Experts of a small language model.
Size: 11 layers, width 128, vocabulary 10075, 13.1M parameters.
Experts: 128 experts in each of 8 layers, 32 squared ReLU neurons an expert, 4 picks a token, a sigmoid router, a shared expert of 64 neurons.
Training: a variant of Muon for the experts, 741M tokens, 5650 steps.
Below are experts of layer 4 (counted from 0) of a mixture-of-experts language model. Rows are named router (the router's row for the expert) and show model dimensions 0-127. Each number is 128 + 32 x the weight over its row's rms, rounded and kept within 0 to 255. Numbers have three digits each.
After each expert's rows: "gets" lists some tokens that make up at least twice as much of what it gets as of all text. This comes from a sample of Wikipedia text that the model never trained on. Tokens count by the router's weight.

# expert 96
router:098083136120140119161043088146106092151160093111135145068191104155193136139110151117092132139111119098144149101151101106106104059176143091125161092132064124108119105171116123144080160141180156098133127099132125124191184209107129196164104140149117180101120128136105119089125138094126130171118154177124168138195102092158084144138143135146112098154117124062073097162181101143140078152148
gets: "and ", "or ", "but ", ", ", "then ", "also "

# expert 97
router:092167141065166090120079111107143144161105130144120134067090116124089166107117157199135169138117141184109106126144173113092094113105108085082173146153080067119080125150127119155100129118155143126190144134106130135097149124115132168162111115114188124096164118120054130135102142076168144123122150106129124072083138139136167091155131148146198069147083084053118180079179137117144103159061
gets: "The ", "first ", "the ", "second ", "most ", "\""

# expert 6
router:103255091115151122130113120129112161136110107149223144123135189143095150087148117151145137130121138133112128148138051144118104100050141173109171072091131109140117086179135120151110154129170136090128139115124142108135146149141126179099122149113142131134151159108114121123183126109138078176085080153088125065139104097103092125132086095182140077187129126076095145176119106119109165095147
gets: ", ", "\n", ") ", "\" ", "as ", "), "

# expert 42
router:093185099137182148135119107075141131167073097163174148049145129101096199116155106079140120149147125107095140090158116106167150119099129146081109140091113112147081106152138166126066088106188137120187155136162196134203219138144173140061139142139125097129095163095119113084214115142159116141101131106160109097082110094170128111113147159122126134163108127106142110111155123093129131092133
gets: "al", "un", "ab", "as", "is", "u"

# expert 123
router:070183048073144168143131107130114192094110084132142101112141090114164119140151149135150162184085199156103153115147152126158097111129088137086165122069097141073092127151164113137091140157129124204111094107144162139113178074165189082062120125115130173090122138178100125171170126110152125127128111168101145176130087169089087136143127145118137089124072131163077128111111116128111134070158
gets: "the ", "it ", "he ", "his ", "it", "It "

# expert 7
router:119181162150187132096101123138167143122121071163172114155179162162185157112149122138156187126130129143092127158158112126158128086105159100104083108159105107112080114145077080133134123135165104142121112099100100081141173150134162172140137118185122095081175108139066067147165124077144158133096135130123139110153043035081110149104097115157174136149152067062132124161147079097127101107121
gets: ", ", ". ", ".", "\n\n", "), ", "). "

# expert 110
router:113139097110165121142098109134122155111125099178140158118102140151153103104142170185157188107119116147094112094141201127123119101113117083057161150151068022161087130153141107131129108131124115070200151077068094057142163103098113103110136137121172143118148106180071156090141168150136129193120135133166080133138116127032117133156132135108115095109124108110060140099115118138153093106135
gets: "2 ", "0 ", "4 ", "6 ", "3 ", "8 "

# expert 92
router:081098098121162101203106105093110160134091077167144137137215126118067119159109132173089166122162117147121135117167159147105096105173185093118168163077110078108104175159148152154069156113111219100140121130097157124178121093144123085118148129157104130097151095150101132104181161098128059125132169141142137119107108125138144180119145158090139163150132079092070181123170123151117171102091
gets: "American ", "United ", "and ", "ian ", "States ", "World "

# expert 10
router:167156069099147065127090078135097150153092090167173130155181128113152128102143076107132188104130109104117132132172162197093125110087152094102155081146111118106110149196163137148106114156082108107146177175107127081108127062169123177141139128139175177130161106136124084127178092111114095070111119166143156086103117128108147101185129121145203120090188160115109099152131113145135064084135
gets: "their ", "(", "The ", "each ", "who ", "This "

# expert 112
router:135171136085188109214113083066121115200066097126170092103176144129112139094108107172133137105130159105124154129160161122171130107130114167139122140105123149027108099077109161164104093122143175101124092118071079127129118157154126159125137136203171174112075162149106087123146146111141120137058104121085101197144106073117127115131097162161084124117127107078106139096149139126134171130111
gets: "\n", "on", "B", "ur", "al", "an"

# expert 24
router:102255092105145126156114104123119151114113094151204163126161216138054142154139148147141160136112144148118148138156097134161109118119166144117135074047127119082159146198122111163116144140140149132123131104109147132141159154134167146082117150136147159094125125124123108126160124115140097177079045136081151090138112112119109117108065096141206078135108123068100134128146100114102138116140
gets: "of ", "\n", "with ", ", ", "in ", "by "

# expert 37
router:111214021113140125131118110129058157139107103170123150102157210113067154101148145149136152135132143127126131136148187155128102111075134171114117136038118114068136144191108117130116143147132140027126139109114135116148158136170176157052114141134140120107149112166115112141169133101138056167088142151071110077130105107118105127124093092124079081148123133080098139137143106115125127124146
gets: "the ", "ing ", "ed ", "at ", "199", "er "

# expert 94
router:140156154072134172132084079148108182106109145147110101119130129114063137109123103139131201175106143160123204154147116101156125108096158148088173102071091050138146167106078145113099137115143118140131151092083116112229133172120176065115128133147108139135136115101109104155133174059113146112118166140135085187141088155078066139153146106134132160163151108148118192099122097155126178156109
gets: "o ", " ", "i ", "a ", "e ", "de "

# expert 99
router:139098108111172100125107081135125154139094082154139129050102165167125175144166132176187128119112088162124168138151088086181081114167101171126192131117059085098135124210156133147120147138165158164192128049144146133147139128148091100103141152143147104150109110180107104170144129091144136136139082152125185116094106142141092152175117098131091152121096110122111087116152046188087115117099
gets: "M", "F", "P", "C", "T", "N"

# expert 3
router:133109118128160114160118086064162180167102110118154080106179216117112168124120074143170185109126106187096131148165135129171095127112100131155061152090080109045148125152141138104136175093108166127185164112145075094122150140155095120164070126160108074111156111149104103071130090107154136132146188103092112125092095056143143097161103113115143118144111110086083127150160106138102122093101
gets: "–", "200", "for ", "dis", "0", "ex"

# expert 44
router:131122135089161061099102081150128152133073098119203099012095148089146131169128129219155165122101165128113114123163124159128128095118133107118141119078074090064120140128119119126107119122177121120119153144045174146092185108094103146111143133148119124095146102118117125137128172075109128138097156130053095114120133136110138073179162126140132081118122082107150150069180144179104119163131
gets: "the ", " ", "one ", "ol", "first ", "two "

# expert 93
router:067103129125128093165111076136148164127122144145096175140169153141099153196115145145169168104164185122051145189082104125128140100138125152085041134099073082117097073171130109137116164144152166136128106105108102109185122111197171119117125145139135159151148121150085077138093126094124100129092111134085076196160121149139078186085136125119097100099112091169103110160119095130108069147160
gets: "in ", "on ", "at ", "In ", "from ", "the "

# expert 14
router:107191077108159104147112123132088158123105105141218141118161153091102149133149105145115152113125151166116130153139028142136113109068124161118144154101128114105157156184108116156106167136117134093125146105123146130160137149152164141013106138151140169113116121132122118081192105100131042166101071148114134089130114125122095144110088091143064065225094120098104147112136098106112113114146
gets: "is ", "a", "es ", "ing ", "in ", "s "

# expert 39
router:041184124120173139193131081113175140195138090117137118097117135182064124148094111144084143117160121168110183127119111057126114111084147114096155063149119078143178157148162162103092076147132225134114109095132127131166141153201118132122137142151168112126083153153082092107157111090112114138145135128094112104130102093131103163105070101096093093122130084112152113137146150128095080153170
gets: "in", "re", "\n", "was ", "de", "In"

# expert 102
router:140114130049157108153098095139077133150104101120196120057138180099076111116125125148120208182128070172112114160114121067120128116140117112106108093128124093140128090177178120121117168159135113089141115104079155082112119118133093151163094149129132149103140142158107034151116140063127142126143146117092109168127117120110134112178090076074143070195102116067120091120166086145128094134077
gets: "a ", "the ", "an ", "The ", "A ", "one "

# expert 78
router:102187149069152145117079102101186209136160070106142130140164159152090181181145095099196191130146132169118159209159140129175131099138178118112144130083067141096127145125111098151159143095146133115141160078095119103113130135083161108091114094117104142181102098104079097127109090098163144118072146111141101066124074106083105129148119126143118098128128110146048127116121130168122171159115
gets: "by ", "In ", "after ", "for ", "in ", "with "

# expert 76
router:140142205061171101147095118091126156068073065143142161113177102141079122104132142127117120145101120119063161133200113065124112085098086073104173151102105122126127080117116128070119154132121152096085165151112116123135149141109174085106200114160075131137099163084120106181131115121116126164061119152127140125123138121149136114128138143128126102144161065101120210151127075146052132157155
gets: "t", "the ", "t ", "l", "p", "T"

# expert 21
router:149091101124200085092114099117123182157111116131122099083176184121117155114130123181166191146158201140092136156125102105099074166170127136109095078080120126089097093160145099095122155111172160163177159107145147095138128144142136148156080100170092107068120114142125037091105133090138119139120109103105087172160124116097127098159090146175193118140120127067123141136174080111157078142084
gets: "s", "\"", "p", "b", "m", "1"

# expert 28
router:095182111061140122123130085137110148149106101160069184105122079109099103158170112142177144111121128109114164139169088155114159139117077203098121051140076112149097167173113117109082089196081138080158140095101146157155139124133096144134182169132126128106169096169112109120177086133175170126134166141069100156152092136131128085136091143104127142235099107121138101129113072136115118108134
gets: "been ", "ated ", "known ", "was ", "0 ", "ed "

# expert 27
router:092106154096144119122110144105098124099086085209187160114102114174117124075160116102095108133109148112079112130154161142109151164089155141096107182117109075126147118136092085161152111122106122109132094100103132100123111111140142104042145195164131153164181078071083054125190109110139123079094143075092144124151117156131152168165076153126148079138077138082119122115095093133069084098171
gets: ", ", "k", "k ", "'", "i ", "n"

# expert 20
router:124158096134136092186071098047106150116098092140185171085179061135121137143139079151109126106124133142121128105144181101130159120113183108111133159100112145097053129148117096109118143083131137083121101115102172040120089100150144156110145130175150120105175101158119125158129099146188130157080081176140154139110095127139139131067105121106155169091135120091072150072106080121101171092063
gets: ")", "3", "an", "United ", "States ", "States"

# expert 83
router:115189044126141128149101109122077164139116117146214147103146215143042149071149134151125155134104136132115154144136067114129103108089157116109113156105105100120123108187130107182108137141145140058138128099109153134163159143146174130080121153146136098104140066106109111160170121110142111118059144135092142120145106096121091146163074114139172094229109141056099140166113113147118119117098
gets: ", ", "and ", "(", "; ", "), ", "a "

# expert 122
router:068168090081167076195094127087080135095129107147099154160153148191086113131139115102128124122081103099096120089172119122103102107106168151117090068159135109145146134232087072168051141126181143157125113138123137094150147167143092180086110146116101107150158138093081107121171142146111097175090119067136163113124124109126141136153111119115132108109125155135154149065125102185138086061135
gets: "en", "y", "en ", "z", ",", "el"

# expert 2
router:143159089123162088162052100124136134117079127108150144135111146141124162097125111224167107102066082156086137160191103132128102137124136110070106113147102094152135064148142095150175086113113118143164111143138155118114137185117068096117133135195128101133113137104124070173179154091123084109159119186103139166124118173153081185175079142130092124126169127067135099092062107158129147156142
gets: "|", "e", "er", "es", "/", "er "

# expert 125
router:124144120108141157161109114117107194096095067182168121099083159101088110094134172133113095089162115140113161146122105143138093090107158154059094131175143113090109165126116105169140109152179107161127106120076191103168143111105110166075111150187136092107129131134075124108181087095150142098103135122103175102109113107134126142101108123113167186096108104039101202151044089139136150180121
gets: "ation", "ed", "tion", "a", "ing", "ia"

# expert 26
router:113147151081142143120149112129177181159131032147101150138117109099066123189172143150140153156070113143117123191145110100115121082131099147070097100072024101121123102154127122154119113130114177086133161091133130106208162141161173143150106130153107161070151072137103108151125073143161152120099148194123111117125130140121139132165107117171098131143063078143076128123163131100121162129171
gets: "be ", "was ", "to ", "not ", "been ", "he "

# expert 66
router:113174164098138115139116099125105164134108114148173138117184212116028171132137118145159161127130129131113146164139040140110117112133121118113096126058115111065093115168132114159118144137139142105137147110113125119173169132153241128055107142142142150109130080121112097157140106100135074193092109146120136125131104104121104129141098107164156070172105136126080140208123116115106178103065
gets: "in ", "with ", "on ", "a ", "as ", "to "

# expert 9
router:126145133059147124132078098130101179133112084111110095097133132110077102097133136080119097115128074097102132111141101094141119122099147073080139161148125061081143183139097130137143114129140120151143181112058114122135196144115175135158154114186128105205096134134076102159224092149141109126105107108089120138149141124154123131093161134128172129153100089092079211137153146096120189072178
gets: "t", "of ", "ot", "to ", "op", "-"

# expert 57
router:106203027104144123147118114120108149110112112148211154116184165117029153051156161161110150128113121140117141129143150127111116113132133200112131045074128110090164105189116117158116152142148138091134143099121144114149130138156087148063106145147154107091138092127113115114144109097137074172088048151113119097147096106122100129131091097157118074203113127086107141107127120113113117105147
gets: ", ", "to ", "and ", ") ", "a ", "."

# expert 105
router:124177181109161095121100119116069158144073154144090139093121130139135116098151085204095170136100139119144163097089089122124019104118146113139122120107138110107090193144157149093106100134189118131147152103087098140168172177140135169114116136169114128152122131119105069158159103124164046091085132095037094134152148120068143190150157082143136123114150113119156155129176123139153179130132
gets: " ", "om", "o ", "on ", "o", "oc"

# expert 56
router:104180141106150114109103111135103165093104103162172152106154214114086152138137078157188143161127143150115126115146011138147117116127138191120151085187119114087130108171121125134104165160125142072127137091117150121134163141171164160127128144124159145105142061118127105120172111099146081126084067140085107110151098098116101148148085093156144052192131142102095156194134100118114177102074
gets: ".", "in ", "is ", "(", "and ", "to "

# expert 55
router:036194159133191083162093087089092142113173127112162142141115136109052133141127143122144150116107152117106162074111092131150114107126168093096122057104107106169114146137077122076119140124158148149146160123138132132189125130088161140119126116152152084113076070110084110193124151155104078130174106160095086175091113136161127117150188075141122131113104145090136101079161078169089108075154
gets: "-", "–", "ch", "Ch", "c", "co"

# expert 13
router:095185115105164135139102096136109158131102083135128132160162057112131123162104161113156162167135137177110079156112119121109072085106105142109138121148130060177113130197125071115132152152128140110132116090153103107166162121124205144097117151185136149097114138081108079116172131058146167112096163161117175101085116129101102133103113134111130144164121126095097090090226110171101128042187
gets: "he ", "He ", "his ", "she ", "was ", "'"